From a checkpoint of a small mixture-of-experts model trained on Wikipedia: 8 layers, 1798M tokens.
Below are experts of layer 2 (counted from 0) of a mixture-of-experts language model. Rows are named router (the router's row for the expert), gate (a neuron's input weights, with its number), up (a neuron's input weights, with its number), down (a neuron's output weights, with its number) and show model dimensions 192-287. Each number is 128 + 32 x the weight over its row's rms, rounded and kept within 0 to 255. Numbers have three digits each.
After each expert's rows: "mostly gets" lists some tokens that are sent to it at least half of the time; "raises" lists some tokens whose logits its average output raises strongly, later layers aside. This comes from a sample of Wikipedia text that the model never trained on.

# expert 39
router:122114141156125137138108107149120121167102108146137168148127140173137154110101137110110153114120149100140113137130123130123093111111099073155118116144123095130177103145197070118163088142119139140113181115146136121116175144152133131129160123161137149150126070123149105151152161114109071101
gate0:121125120108105097156143089136126106082140178099124148184157093179138106185162108159149131193219125143172141132171103173106126150154115117097121095118147106090107128132112129120157085179156113174089095135185193093142170093087140140105107160130162144113146144102095129158134154124124161133
up0:108177103122071166120133062094086155136130158092079089174190130137140136115146119096149141159126153202146097111164061106147083131164128154137159151123117088155166137140116090161168072173139121182122177140192167093153176143133122094128107095123179139105175156160163094172131164086160052089
down0:095112132121065123141109140135146092168159123087106105149108103116085159096078123145154182178099114118081120168069187094106129101196138124111129147140166089085154160137061170113174182113115118109133154075089137142193106155126170100218140127104169127102140101062100141093113133144184183199
gate1:114128107193104100176048162120147124161005181159081117196144122115076137134103118112134143176139146118146121110156108178112115073121077098080126103145104091096112169076170106091159155152109118170084117107118115092059148126139200128180137092065099105126074112187149145096122155149149136143
up1:144165154173145093058106140144132093122102131186123115110151157109092073118116122101151153152098091147103106092112082101078115133168161124093103116117145097149090110172150123123128132100081111094143087154154151134070138119168123188104071099146124126111155112160075108131174088134197090100
down1:093109055129137143128111123139104103142114127150187155133038142126103144162129087166157147142125092194145149103123109136196075154117152098168062175128112139153152126062094149170100176127088094177093154110092107171119142120178117104131129096101116147148184104122090113179127160120141093197
gate2:144166129089106084131141142120131148134108105145151120150115137086155190127115128104090136085117104144074110114129090138139139226108087117098084097135105169142109074119123133128128159161070095163163129116159115116089125136177104107078106043150149120173106162136136072114126122137145098137
up2:143172180087164139095093146124136166204096051115117110130114132141138147098150152119074109123140128153104076144169099151209147157120058132073158139132107172171141136097142137165140145168077133145139069128152113177168135083142079149118152103089178164103133151138164111133139123086113075113
down2:091128097070102155131116099150132128185083115186097177128162158141189165137083110179153098202164155144143173154135143153134130185172140123098138130117126135060131185123192087097173143123139135160121122117164160140152166160105112134192093148117112121105104188133167152026124060112113138148
gate3:115106120049172105188155115166162135143140116138074106132153148143128136131166142105139125128137100116104204153123076155102163118158074122172166119160132115177149108101129103183032138172148124118153133134147162091132125091132085139173097123070119112148125175179093147125140117126155049101
up3:158093098130161070110130133125188088056106152098183135152113163102105099164118125085124172123183074111093123149149072132098113163174056098138145080126197200089111127158119183145130104096092146156195112104161142109209108097146166067113114095114138114094147134134152094186092115116122144147
down3:094095102149104117155123088103094088176104086100112080119169086151120113077163074137142100124110150119119136205096123123158158148153152102100103075086118185114150116104129215145124124088051145129178143111120192133135126104135135116088124088059086167098113174163089165112140142112105127077
gate4:107186091101120139164175188169119165207115106182138087145126088144091173160128094127136138107075090119114141144097136121100149077154140131088130147141105164144185117118112144152093150126092044127113144155129111166146161092206073147130116204161182151101112182177128141063095092080180111165
up4:081140092149121180153077123146078135173093098135162111128173117127106112088162112113130136130139151119121147146096144108126216049190103160092115144116066111103166095069172150165087194143121118127177157186098121178151165148137153151142138122110051125106118139131144047134121177069159088115
down4:192070139186159149138184144050130129049099185080118082129142173088136110139088126083112146127147145098110134163145060122109097132121124126082185119142112151067143145085119172153141081179101172148145148119170155147106193142100177100113161128145104131132153118082188085154151083134131116175
gate5:134120066112177084131065154078121118203101150151158105119090157122057118165118091089080133140195085159111147101149147225155139112164116158160122105108135161109140084140135161161110102152122084182154109106098128109095122126166100113115105102158132190097101191137121084167167106106083104157
up5:106088155104159104145130176103127124172111091130167136142112140138056107150181092073130174129177108159111097129161152151139112099153138120170110116124192150125133124133150126122136128189101055173154131110118136114095152120163117095104157113097084166087159115157144078129193094132108121165
down5:102129139156199117180103080086082106120158154133107087101134127156124137125111128111112108074157146124088101151194175129145146141079124171208113128118128121104121169119143057115128138148108138151085063079195093152173123093074072180162129115081152159110109160134132167100159158104195133107
gate6:054161078111148078115161138144141141060108122114137148093107094113115180162057060122205099130168134161140078121110159077146103089123122150116150105090131146074143120086083073134113150079116100138121143126158154150098151073095192100139136134109116129158124186115104110146119126089098152110
up6:116221125084144126110160093164149136142148153127141163162075177132113101187113109075174099120173187130103134112143129129187134077115080084112185125117118174137148115073116053067165156125133174146130095153142097091117173134160110135131176140095125134173102173147110127094123144122116121144
down6:090132180080138145165148152126089108100126200154125144136105106131155127131136107151136169176124107170102142069094186151110094148119147153125133107156168089165098110099076094092174124139130144098156094146077120120160174184090059128156098140092113100179136097158076115169179145153085165095
mostly gets: " Apps", "Gls", " Rivals"
raises: "5", "3", "0", "4", ".", "2"

# expert 57
router:130128135107098186142071110163134111109064154125190082154085153139074114082110155098110169194065084156155186170073131173074101161125155141081150081152118089070079085183161150104160168190121154078160155106173130135135153169125110136106143159079182121119129132106184095127107104084187152094
gate0:102092126116118117124190081201102136127100092107122137121085155169100139157060146182157099110156123072156118099138158106130147140093144129141092109041101142094118161114133130094132156054120140145084128103074184171152152073138156184160137077087117159121131218146111112151119069096117073140
up0:082144144123133107148097137082154163129201167161089074118128118122141123175161151152143164104101141144113153087124114115122121121120109140139130190172173124111134161132153139063148087230100146151185161117127148131162133086125143089120097090142172158177096125120147128085109176091094153115
down0:118149131104159168056089154130107109101058138144134163117144134092133186063114175093096119118077134162128181113127116146134104136197103068088143124124156153136118121143120125173122149175069178147184121110106152200093107082136164133138110112142142099096148186095159099085116102141138118190
gate1:156129114131125181126148095114152106167082130125148152173181123097067192159171099159124124141204126142164121116149169136101131152059148071179137123099113106186083163122119151156132137110119181198108107081171179128168055126139049086135104090140131105124139130116075120092147077107115117156
up1:116130081176151141120184136166151076116147190151122125078128093039127125125122174097145137120108113141117169125110119099172132143073131079162086199089100075147087126069116160144180136098079075166147073081112169190123087127165117142125123095142134128160119123157083064166128130197086135132
down1:126196168095144111089224155072122178122099078112097151117116104117122079110121161097126074169119170141149087141124085140179166148102118141159141193061089173097113136118154101141061160156093153171076125180148182193157153107175146155165087195159141152131154107134126161167142185116052117126
gate2:136141139117152114096133121204151152134150147086141164129092128086133070154098167151110105142126109098086196086116097075121124193146159106147155198076102178144177074189112101140113140185205111109092147175119146189154106126101139132133097125107161134124089120102084161091096151143111123087
up2:158130127132060108189090159127122091098115140138087078160117096127147162123118127120107177131158131110170124151091093102171113052158084156132146063156127104116155170067154122100128152059132132105128093109176097129090140153124144130137137102119049139128103123126136114138118157076096132109
down2:133097140120091155108107138159173163109166130111070151119153094116182118135149126130157066093126095149129136089148137112152104134156185121120128204226128100103100155179145124130153112097158187072140066120135146155158069087091189148130091102139149130137087100095114122112163146087124112141
gate3:109113109153160084137183176164118121183091095126133132100151050163131115134113080101158173150110105151167126126107145149107142115126113114103142152141103134090143158142154165183050114204108113142088062134170126088116079126130139147169096214129171231112095091108163133097051117171136126138
up3:112112135160140164149123131163124116137148101126149112039185171136121140126121122094166078135125092094163094104142142118069088118117133121072085102081118161112121212154153163100105105149133074070055111188124106170109083117090137120146107197094178170118134153185170141135068088111078135157
down3:100120101155106104073126118071155145138152162161127122161103102177108062149114081108094130150101174164151135131183119121102148148174084158145106129163081092190157114177098096146167174134103143144115119148137110078119115169092120199180119103116108154096148129144106137097138131081110136072
gate4:127105118079134154144038131132089097166104131087157150127089089168153154095107070183100145172163133109101122103137094076170159107130105108136135122130160088118129130167168116109114142131157123161125086125162121164141101140127161134182107120108129167178169153149106143155164060089097131085
up4:100125138137098082161120103084139092156155111134141166138136148090171134162181094085140129149132130106113102111137154151127087204146139103095184112075101103151140129105120097125120110107100155124056115108107134132066079125130172115150140232113073140109091141208096181151079077134185079106
down4:146075112144157058164176082121099140079149068133073149150122081183103072109162122117119122159141140139154188113112192106123131144111103211160079107125147158080143162084163101114161115118109164122097108122109124070130159095198105206100102191172124106107154092092093045074133139126121149139
gate5:202149111200163097205114171112115123131121093173115120166141131142135119143092148146096125142113116151121146120108115182113086095202073055146163080091141093109147144102165166124160156151148090155155133156153156173081204140136104178159128157151161043111096096126153131094136138087139141112
up5:155168087154146171135102118180130143135151135155156100155171124144069115103138170061078134156139122134162182113153104130055161136161148075231132074120158111117091130101148165148145195147102079126101124129150095161135204142142129154132112148148135105115086131096127093157142148118067128133
down5:143118175140093076124132191106119183157132125155116152096146145136149084116116071211102159100114080119103137149064084114097055110136185171127134155153132145125112097121079190115104140096078181135181137117185147130103126140055097118129160118184160147103124111113198141133126122116147141131
gate6:132132108187164171127157108122107155203111073116123184154102150109106133103082174114096170130177113091063191118148173116145156162093111103091140123165080184133157107104147125147120141146110169124158049144113166079173102057193111109114114119083143104147176170156131204114107126084137120137
up6:093099136197115077098111107090154106100092185117091123109158139170163150080130162087134150150118091163127173151148100110147087118153165120093141125087117082077111147133096140091133127075071103095108110078161200169158113091105169149133140155124070182102114150113162009201151109129142057147
down6:093154122121121139097152138212179154161131125092098140109127112129148095091130149120124220145141100054107125119137138100134147135089111120049136112111102123121101127103113147119141145143124165099105185118143161151117217124038105130139172151182125052118113161121130081180139110143151101097
mostly gets: " ±", " +", " −", " ."
raises: ".", "1", "0", "2", "4", "6"

# expert 27
router:142148102185102158097128094072203100117165122149146159074196108147121182159067170124180098159106123077101115118118090080076135129128162164192147099104134156154180147117156148080131094176164118163170118110096117141102143138102074127145090138102125181140073087121161113105099087126151095104
gate0:136120161123118147099118084122111084092130091165116108141111119219101160144126124188089100060054095068135123124113162099131128120149185110164078145132111171100148104106129136153122063090048187124126120150173146156094207117099121100207181060120156116062171068123125107107112141125138113132
up0:175085092129153080110125155184057122185110133138136148138189148083142133073040072151105137108140113158156125134141096121203132127161129123105144106159138164170114113129134150133122092183120112131095089120115135163157115163137112165093159139169168109128137150147150143107117126057073141204
down0:106090104168119085179137231196086154100073152132099123086180135116169131098089185140146135132095109142113137081162118113095183081081084117093115151155141132149142114074140142155139144090132180114171136088112093131204140110160190140146182139112162125078115143137108134142197231097134141165
gate1:101097094159142134074125075107147104089099114164156151115175113160092125113114084166077125134109128153094152157140156113132170186089145119152135160126071147220142123128163078139089081136135110191156157167154129122119059097112138064174134119142074127134142084146184112134162191093124126108
up1:196193091099125139161078119107148091138156137131098129120146149111167088125114135130147057152170117134150101115171101161139132136126121127081121095121211123115132114130155216118155140096142162102154177115113105127170129196147108137170086152110113090192063105139157085162157119098065117118
down1:102080125170114137131121097146121127076139139093153144062140116108112132068107030143105112110183136126168186166164159139108138093145119118137140019117202143132120114121152164114139128158061087059049093122090105083157109127162109164114096162124148110113155084099080112138111121123127106144
gate2:100143098160099128159193088155126134123165109164057130185104110100140111126099144096138168160163096129126168109179133083056074100136167114165135154131066176124078110099150106130132116094116128175102159122133161133143135127138175154133076170143136138107081116142115089154149109129181157112
up2:138147128080193156155064082169102104088175079181101206137164141170147184148160034079129153152158183107176125149118133119110074171135107124093164108106135139156124141100196166124161087103200106198116164120109090163109133116112185085121137145154084109147100101145086160084152135122165086130
down2:154132208140139101130093150096109143163075145114146140110208136105045179101119148124135115186155152117145134133131122160133141143155123123124117119118133164128111132139084115171099125084142132045170175131094131096102169162170095114179118112180121088098150169079130152133159098137105107107
gate3:083087102124134156107113153106137210145091103127141147134094141089163174131140099162085100118090110126158132174105166128148106119156130148104137152145075103140166147092102147059103162136115104119121106078126094121171069136175181191130043094103128128095139077181192148145117112174120149141
up3:086114123113161209155133095137116058177132087089153120125130114145183142189154066210114126116133107123112105125156129101148160154120111104130145159187121141135139129124045134104105152113119091110090103128115092132166096142140182169152054125122135167157190211094185063149141161115145161121
down3:145140143131124121126139150125177115113090228177111122144134133122136146136172120113131156131120140142073083078193166172134120135139098192164125150083123136148132092138179135121122157111104109046117140129152121110089065120101105140145058118088122126094160101133129125151142094139136127106
gate4:098130148098147181127134064134127116108187097157183180148165140179085118140169144062127104105066128129149148156123144143136102131155132149143140093122117114199097151167137125100124123084161108177125128077227186158101142157159122137177160083119158151163116157188131126181098168160088116149
up4:100145145179156186129136148105153084146182113121143132149141135154112132110117143081059174143129061111197122118112143142132119151123141166127113138171109140126092086105211105091091171136121092124160150156138095126098100110150053096148120158140133127162138129123148113167130160126130166126
down4:139114146103117110131107109172162107146164126157168148084110132128076098093110136119115099125069132112126167101056115198135102115151134133179130158099068145197123161118049068114133125115168128129136112096147161124098139118151140167111161046109148150176138135144186136155126127192139164127
gate5:186165142120172149089138149177183122097134100135122127151124118100146085124150141125154137158154111089119142126077149126066167169157119122161173147090098094144093116160136094124126104150131130133143132172079146206146107117092123083079129129149193120135051101083126096099116149130086177129
up5:167142147124167101115124191120077094115146135091150097090111106123123088087116120124148159075076102102069146089169073160172141093155139122088168152109147111160113149162064137116120185141167180121127090131094191106166130177186152154149094173113055187142172089085185171156119137116078088153
down5:063120165171144144140109165148107149160171133139128137113125108098143090121071114131137159139127154148097096164135161113109176065067138126135164140157157067097143140170125148084167087190136157140088170164134133116109140147199154154096093104100100142173165165125150110111099135123106163135
gate6:173057163134128103066022128140127144148094137154127085110144130110126151170110096162117131109145159131128176053163132142146194125101165141119132088067177123166084108124105080139184119134109120159112123098107147165200100121118073094109144128091123160147062103171138139183094120152174083106
up6:137173143118171087122120129123152147130083137136100171111140148092126151134078140136114103166164216092057185142117176135151105137105136127094110105017095102157181153104140125141200125146151109154153137115156130146192106138043088156131071155114163144130145138110107136140103109107094098137
down6:177139142146150213047118130166136114107159139119146166120128178147165170086113083134104115139134125130102140112092085099103138132066143112154095118102201099199097119157091144129150155163121152160023154121137114109111119108121139135084116141082114162109147126129132163170169168114083102125
mostly gets: " cl", " pl", " disc", " sl", " sp", " tr"
raises: "od", "-", "at", "ent", "op", "um"

# expert 28
router:104085149091141075142164173092147127155171123111124149160167107175121179118116142088176132096092116157122113161117144112151158065142167120107167142091161088137154160140132160073065114168111152102155146078127189132172127134192124173176127120120122092111125108131085118132150107141127119073
gate0:153142193143108095062130153119067137071138156124103076135125147078117131031163103166163138173138124152113147134082116125154102052184117106141144139135147107155107087109180179077123107098119089166144152162090176160172116121124147128083123121123124125135173127159138102072106221088114085123
up0:071075104151100156178144090138107140133146112191119141141169082154095169217152180086062106108160153101126122061122139083164171140055133120068108094123062189082140126158072134190149146119120143108132158127165046082078148123085118117095155132157142102156087159060111120154138170192134143130
down0:063162172130079121090099160198112169110115161141069103088141130070083098127096103123121178082094142147120185167084135088133093100149084104107103085117158112118126113117141161138148132128115112197103137198113166210115108064147129131079104127121130171147125170139170084141128135097198149143
gate1:090151083176161211172137169126083133173110105195128151069171096181121076130129137132160101079147138095123072155120125154163091073065108146096122165144101161095156120083181141134175183143126148142118105170111083120133155136134123194101133099173172144135118165092164147204087153165097131138
up1:116206127147136133140086115101120125139104089134188095042111172106188108157158125196127110132086111116107167115168137073115143033109194081080111055100134130149188135127113155124124124117082120185111183150134106106197204148125077130101113157155064126113172108132096117122090111130079090148
down1:199081115118087068136150108138107143089144136108044076126115151173128079156089126120141113117160130121122113130114112094130093076107155120111162084134141127100122166082174133150139177146143154068095235104111117097144153099180119168125136143087129109138125141087168143177152177100126098124
gate2:159107159135091111125214140176129098143070141136142080119137148068122116085102094112141059102158095134105086061081161125194154138143076127107132112106167048166128147125162120114102105052144182097101143125090093158213150106161097129136127135135131152172108134169147112056138078095147141122
up2:094165101098186183065112133127123102152170122105150191131177099167181106135133141143150141081125107106181103161151148096077104179075160110099174152130122082103119135127122135144167114191153103132140118136172140151074093146189132166114141154058145150104215144094127135180105150126137116097
down2:148056150147110130152125144094106124139085200171159090137070158109166092097120162133133147093108138137095124102156080153096097099118109087108047113183165125138099134104156098193148138036168151197103136117125181150120122071046131145126082120145119182116082084111180087158167109140182035122
gate3:090111164149129133119087114171085144144138086125130114088139099138132049140081133127103136140182081028169149098128163169084121140182159168081119098165161079116139109145113149133193137169167131064090119152089113118104150082114163119152046127133045149120118118123171142104142120124104152109
up3:141103100166159099090128092154149090155090186115102145148152146129120175094143121110196110138124117158130189150149129062162053133140125165173190166100124151165093141066184150124113135127117073216130130217119162116136097115157122086112198130209193095145125106110113096145136152151131091148
down3:084175167150140137110118201170137143113143133162168111084135050112140092099109107110154205151153138061255108089091043095165171114137076134118075138175169117162145083115104128115157176129140092074092065153119122130112159107121129169134040105165118081132159105087063133140102095180157134136
gate4:141131115108124144171179094101104095134183149117142140081136143142130126170185119083189103136075130109149143105156108103014088147166118153157172042180100125144114152133136135058118134109116087109117139133149074173137119125138130086116092177160128120117125159155159170130126100140069153117
up4:128131130117110081067038161123140189156067083115132077168121142114123138126127125160083157146173115120111045151100128168198117116103112117091128216100141115121099169161118097150149112145093141125134123130079156107130159144154069146100119151130152118143148165133063132076144129086209133137
down4:132163093120090162113125125105080109122086107132135095147125146053113152149129141097124103112095133130097128075120117143089163102155156140174139130149082129188140136101110151124025143119106108075135099170172096119135188096141161119096081201112106145095132177113110139134115122126132116114
gate5:156164154185094150109127067147202129148126175108099196118122124107109161096099108155125105107066140185069126101174090142082191125101118127186093091173135143204090110088128131116132169104083132148129167105165179127096107158103124088148148157144064177126133115084095125170165160148120118142
up5:112139125103129141143123113142124109099126110095096128136178175144151139185113111149161073136139066146122170138155176128088131068172141102115172107067099096126158180153143099139123134129161118146181131054164154101065127085109095098123115115115103098108080173118142101124066118107097102138
down5:141150169117115141100098149206096157109128117160153128144127165202147100163110157158145153104104111102129133171097178157108158150125135107150116108094113093087128131213131130139114123139138131097144138104124121122094165132155094039172132095171097124087084158120132088087071132150111148166
gate6:116110060114137147085133167100126074147144118153144170071131153095117104142095149144089164174121124094112114102115150132119110153153162076179141153156090137125105125090165156163089111111099119133172126101092159116078074127142047165167087113110147146137077174146116142033101147103130139104
up6:099097172095185124085079169150112131118106187072100165159123098124173092111176135132169134120161169091147096167129149126159121135147084085141126112131113100147147082127105106140116144157170103139104114100096091177158140137111190148095053148143117141119092210154182117132101096031148149167
down6:094115159157118101151136146180082160112121134099135131186178185128148062154113059151186145094134080128145142131181115030166138139130150175115126119099183084140141173113141096181139149086103142078139147189110189127130119168221108159113216170109124148178196113122116147193174155176077115143
mostly gets: " \"", " $", " '", " [", "\"", "]"
raises: "D", "S", "\n", "A", "T", "The"

# expert 2
router:167158187140136114059087108113178099104072068085177113134159120071113120113125165154112090117126129080159097100122125130181147085151139110149165166082141158110105141074058133140148119081190149131085156142156165151082136162125160122110144124133122081109161161081152092079091109170147098139
gate0:145162176162047156157100070132099120124112103113160093130178151147136136190101121087105200132108114152100158114122122087098097108201141159162096128057124184099159116127132104143147123122194159175096146091134119212097040132161114122149156082098135108170124134118079141115118133141135140120
up0:116075098112234112105143144070139142119113158156101087149148173135125120103145079111102087187161130138149073147143073162150141164109135109078117137116142103131102157143129132138096140121075071055098089120140142070118203103104101116096148153188150133119132106146151110164091133135071118163
down0:096067136113145175115137132139139108163062074173167144058134171120146159155093097115140132155184119154130134182159117091118084118110121170070127153163178080085120123150134112112057165148132104140080168132082129174103103186093150134085146143128181118146125165061125127158108124141153144162
gate1:137129126174097146109139109065137153133175121112099140078144159131096093126147143091132141154095203106100146168103117118103076129098123170206043147127104109137128154178104077132107168073106084169107087123126079130105071088095193093139126126056136076140098131118099108115178156149082123095
up1:115105147140126124113175130159136158107139136139076115144104121147099120178158123154103148142112125075130166146128136048145098126144099219152048121093124108098099175131130081124111161104133111160064161145126084118129196083129142114086114161085131064178118114095041109187132098121108094183
down1:179027148091118094128142122102131140090149094196091186102183127176082115143107071128131084135101142138081131110079130162079163103094141118147100120114174205114130133096128126145139144083089137090160086130092165083186145145145122177177141117173173152138113145116144118083135114089077100097
gate2:102123151095167166070144129143113145077109132130164098104128112158107143132121148162083122156112114160172119166187140104128158132096183103116149148033140176112128088151197098140154092103147131072101118102170140172185167119136098129135192089093096168142161120160129080125103114119185101164
up2:173183120138091156197123180170142186156132115121100105129187141155120144160085150146139166123050121118141101133118143101079130073140075135121086137084156115150149113116131123071149132136146165181103208135139143113107126121126097174167102113162115139137139156117115156144169097154175129091
down2:142123161071103079151124187146125123113160109176102080166133091133137194178131093138085092115142172162141155166110116099088134107127155106092120150135191153109086173127108109140071154079146121108113136127139113120079097047126094181145090100153188148144130100155138126076158097117138162108
gate3:084113166147151123140125173169118137212089154127150143107133157064133120155130147110126096121072141105082073135091106083066101069124113112118105117119129173123149126172118134096125125114120132165086148127136106137122142108088164083122115173073115136140096158149172105135063160131165044090
up3:088126114061153166125119099156094096142123171084135105158175146107115158135069118146165234073029158121164164104158150080094190120106116092141089090123109110165158110163163145167138131131110137086110159177071152075112152090165100144103084143131125199125124140160087135132136103112080122114
down3:123129181097107102203117123169115082105094126120096116143133112141139140110125106150148127065076130172156094151143134072164112088123089153123145135095162122101153123127081140107147149126113111127128174084152088163117113150123134179103120102141095159092172092083168131153102124100135191101
gate4:084103128140131136104147142048084131098170100066116112092128118120114060159140153180140120137189089100129109168136117170150145127173155095150135101157076124086103189115090100139127110063120120126118137134127162147118128158122078167104192109124087132131158158120125096113102157141175152107
up4:151143080123123099097127125194131127066120132135032193100163111175141172065162085150155123092095164133169143059098119126122090196097130180105150143117182108165168120101126114055147180171075112186198131125102157091087110122137121141191096146091196071130168167123134134132113128122132158137
down4:111148080064113132117116159166178117085108172170144129128111120130125071133101104181104133088129132098117092112135062118132137113160082147138131148137137058124134109104081102106155140142142087074089102097150113120068111170172097108103105153113111149141181198074138076113158125148140111155
gate5:105114088193091140162069144162139163160120140125104110168130138122167068169157145110133105098115136174107081117148173100092126145143168140201156089125072167122134078131095215137134059202151156062073135149170120136121119119105069071225137096131069234122073144173128143107126133107148106080
up5:116101141108122135093112166116125078124156103108109141151138152123173129187123130140123116079101115066125096158138184088180122163152137184156093142106181147058109156141100101118106136094175144118142070114128078186164150137116069082103166089172157159129129108102074152166105168108166119150
down5:141173144105157070124134127124136157155156116116108146147114138110137132128147129127115113144177138125021080110151120134146161138121121095151188107142164202146156139067067112102085097148097081092126153116204117164150145153128063153149149156132138177154206192157104144101144132121152146159
gate6:110107083108125164097151109186093080135166125123170170112184125151126136130121095122046151118145170120082078082173074140127143139092140123172146154123124168116107129121149136086119104118172110177149158152166129171096170138097121158244155126083136126143159153098073168133140132139082192129
up6:152131161165101164143139107124092080089131133161157114138131145114148083115142160099078083124151140137126076135124190117115145144111110078129147075110124129191161168100090126112211081128124150108150098094160152117121122121170000177177094165084195203131159139087145151081145176192130174145
down6:128091127086102061095173118108119111163168134152101104177090156111158148151110120125124129149128143163141138151144190107066131129117134099144087131143075087089151143141104157135142141103148129155115180158128139104099171172125093113119118082179199134127113128115140135138116075179119129203
mostly gets: " May", " September", " October", " July", " April", " November"
raises: " ", ",", ".", " and", "–", " –"

# expert 1
router:084145120190162186134110111126110203106110123152086164097156120170141158091134143155134116191080146163114172045134081132152092128113137100047083198132094137128134145107128147125100090143144137124164133107115188122142167139066104145126098149129159179136160135116128111115109145129117128133
gate0:088090139154206123123093173042155116123140129165153156161113117140093155130084108097131149129081144169125090115097105176138120094147120133116075119094092092109158110148143170103099052118116115095126107101152178094137117102078138149140199110143125169085135175164126102160177175108173110136
up0:093081114144164170134108163143134100145098167137092109170108076156120128115151043169100162140058101073084153106174200148157096122108080112173063112123123185070150143133109111130133076143123163146118154170136168117105126116132105169120065038109055137141133104130143137180146118129128123127
down0:150105117158134080129092127086113120166109166114142111126149144115168138079141119142133096167102121106124124108103064120084135139202143137185152070100159115118186144139154128128056121104092151134134103133121160124167120098106123113142137105161148120080081125124175196143093084130096143115
gate1:159113149115131107164155126072164150114144120098082096090115134145141155136099182160194126130143130116092158162197072158137117123196079095106175141123188142166090084226101080147176100113126089119065141135109118198132125122127128176125135100131178145134119165148133120128116110185066130171
up1:190157114133146127135144186138100162148113084132132141176135088065120142107133146145161156166103167151136119168078101172132179098138138139109143104098163136130148092128103147153116104108119135147067150134133144136137101154151110108162154097137124091108107095046121188102157171129133142141
down1:115131144165114133161229114137144119174134065085121152121109126115133135129129095164160162135141114158115152124127141130217087151111127120097120104116102067151119140140106087084149103108172105172130176112053148080222131074109142123104122077192173142192138137128090090118126146105130133096
gate2:076151170109183119149078120085140118165160151132097095119117121116136116098136091068110093167173108153135149150091072115175137160132119175142080113116132135156094167088132122130101173088142128150117116108175091104140173149110178131118106118155117093096192152134154130117182182131073158132
up2:070119136135158048183111122129097117099109155109059167104116108096130108098090110149153103177131197133084133105132117149141134113169092149135110111134136168119169135144089107135155221127139099084111174141155109067099161014120227098166066151191122142211185132098136097136126145140076142110
down2:151143124120143135089123149167144118121200108109148084146129070159099117147125131133120164097115115156148169114112144142127115122105115171119156139093150100132107122104075139092124119138098074072127152138150138181104113107135143110094094197193106084093116099136167132131112128164128105118
gate3:125067120113131139125108145170113119115066125165084146158145139108079111091131120104131122174150129100155142087129149110161130126114122169073142148101116145110206134083142133108115110115082134126113106176164162169083118120155117146145178180112114100102123098129109118136112170096128102142
up3:122185068148124093096169116106073191145139177138101087080087124080098137142137108171082078139158122152145126099100204154106143144176046070183130144129164064085172132110143142139135095147136098091122114120126089149132150117101136158112153140135115105154080091164155159153106133168156117102
down3:211133124112123131152183164151124067144114129128050122129170139142129170132141103142105143130130134161083083107151159120138126144113142164116037119065117114137177102070142094111204190143131111093114170060132195188146169101135164172096115169130147120058182133144149089095138100090134111134
gate4:103151144113127163116148171102128134100139111125123119099106122117155124121155146116164191102118117148083082065151167106163096150170116172140087099157130101127206079165115128173090200112125085148131153115122182110118088142175150081108110114143133135158195183106053121114167096108076121102
up4:110124128137119101156127093106179121117075095098175129174164157114124132103153079204066090139095107049136140102049079132151105145108125119133151163096181137175118144109095112140114094106145235095064159158166154142156120193092134162061230114110181094151113165127115146136087139104120119127
down4:140096109126107119131092159148039160101128036076142131171153113153164114181070147149143142125105104148098057075139128115162119109151169075124073120144106099103144106086141105190060146164140140109096206177148120120093160079132103170141120153128200181118073094086106167108135180116134134109
gate5:133120099135097125137073191108152122065120168185103069093156122150137129103113107082190104127125098100011177135096153105107117113123135159128116181195067110124147167174122102110123178200101096101103154170202158167164153117118158113127146129150119107140172099162147117076140128088151169084
up5:126156135129168113138137066099101106132112119130146152121106159144086166099180110136167082096151131174164111125151104074039159175113093117098070174095089093113128140105131083178142112101167126131107103127140142111125092130156165041122172134100161129183141129099159150101087127077139142098
down5:136099100131115150157143137075150106084129094138180220136082144109134107167115190177089117149114113114127120178174146126142086119086099167164130124127135226117123116132072120126104182119136106071093109106115121103108121117111120120186118187148122103132115132184155077129093115179106078107
gate6:058181149130147110090120124100063149119124138164127142146116096226152133117144195164125154148128097136098123122196164134180070103128112088166176119133166158116135134168125153110072176116144132149106087200126179168112141110188082220142115168131120140130139181146128116107183147154084088108
up6:098127091104127181085104084134132092094133124163173107070115133126120101144100151121128098115152166117131088135091101131109120113137117129134114091117054130187160156111207106103098116169143117142113126144160076098112143145115144108152095210178123131088163141164127090082152109122203128125
down6:137181163142140154129104148100129118120133094130076105112135166102147150111179095068131072110100131117131178123083145154200114163156137142131176114090130093103220158090124120166145116147106175090103151097133164137106170103155139129091132203131130164103122163090075175087153079133147157132
mostly gets: "pp", "ep", "ph", "š", "oph", "omb"
raises: " and", ",", "-", " (", "'", " in"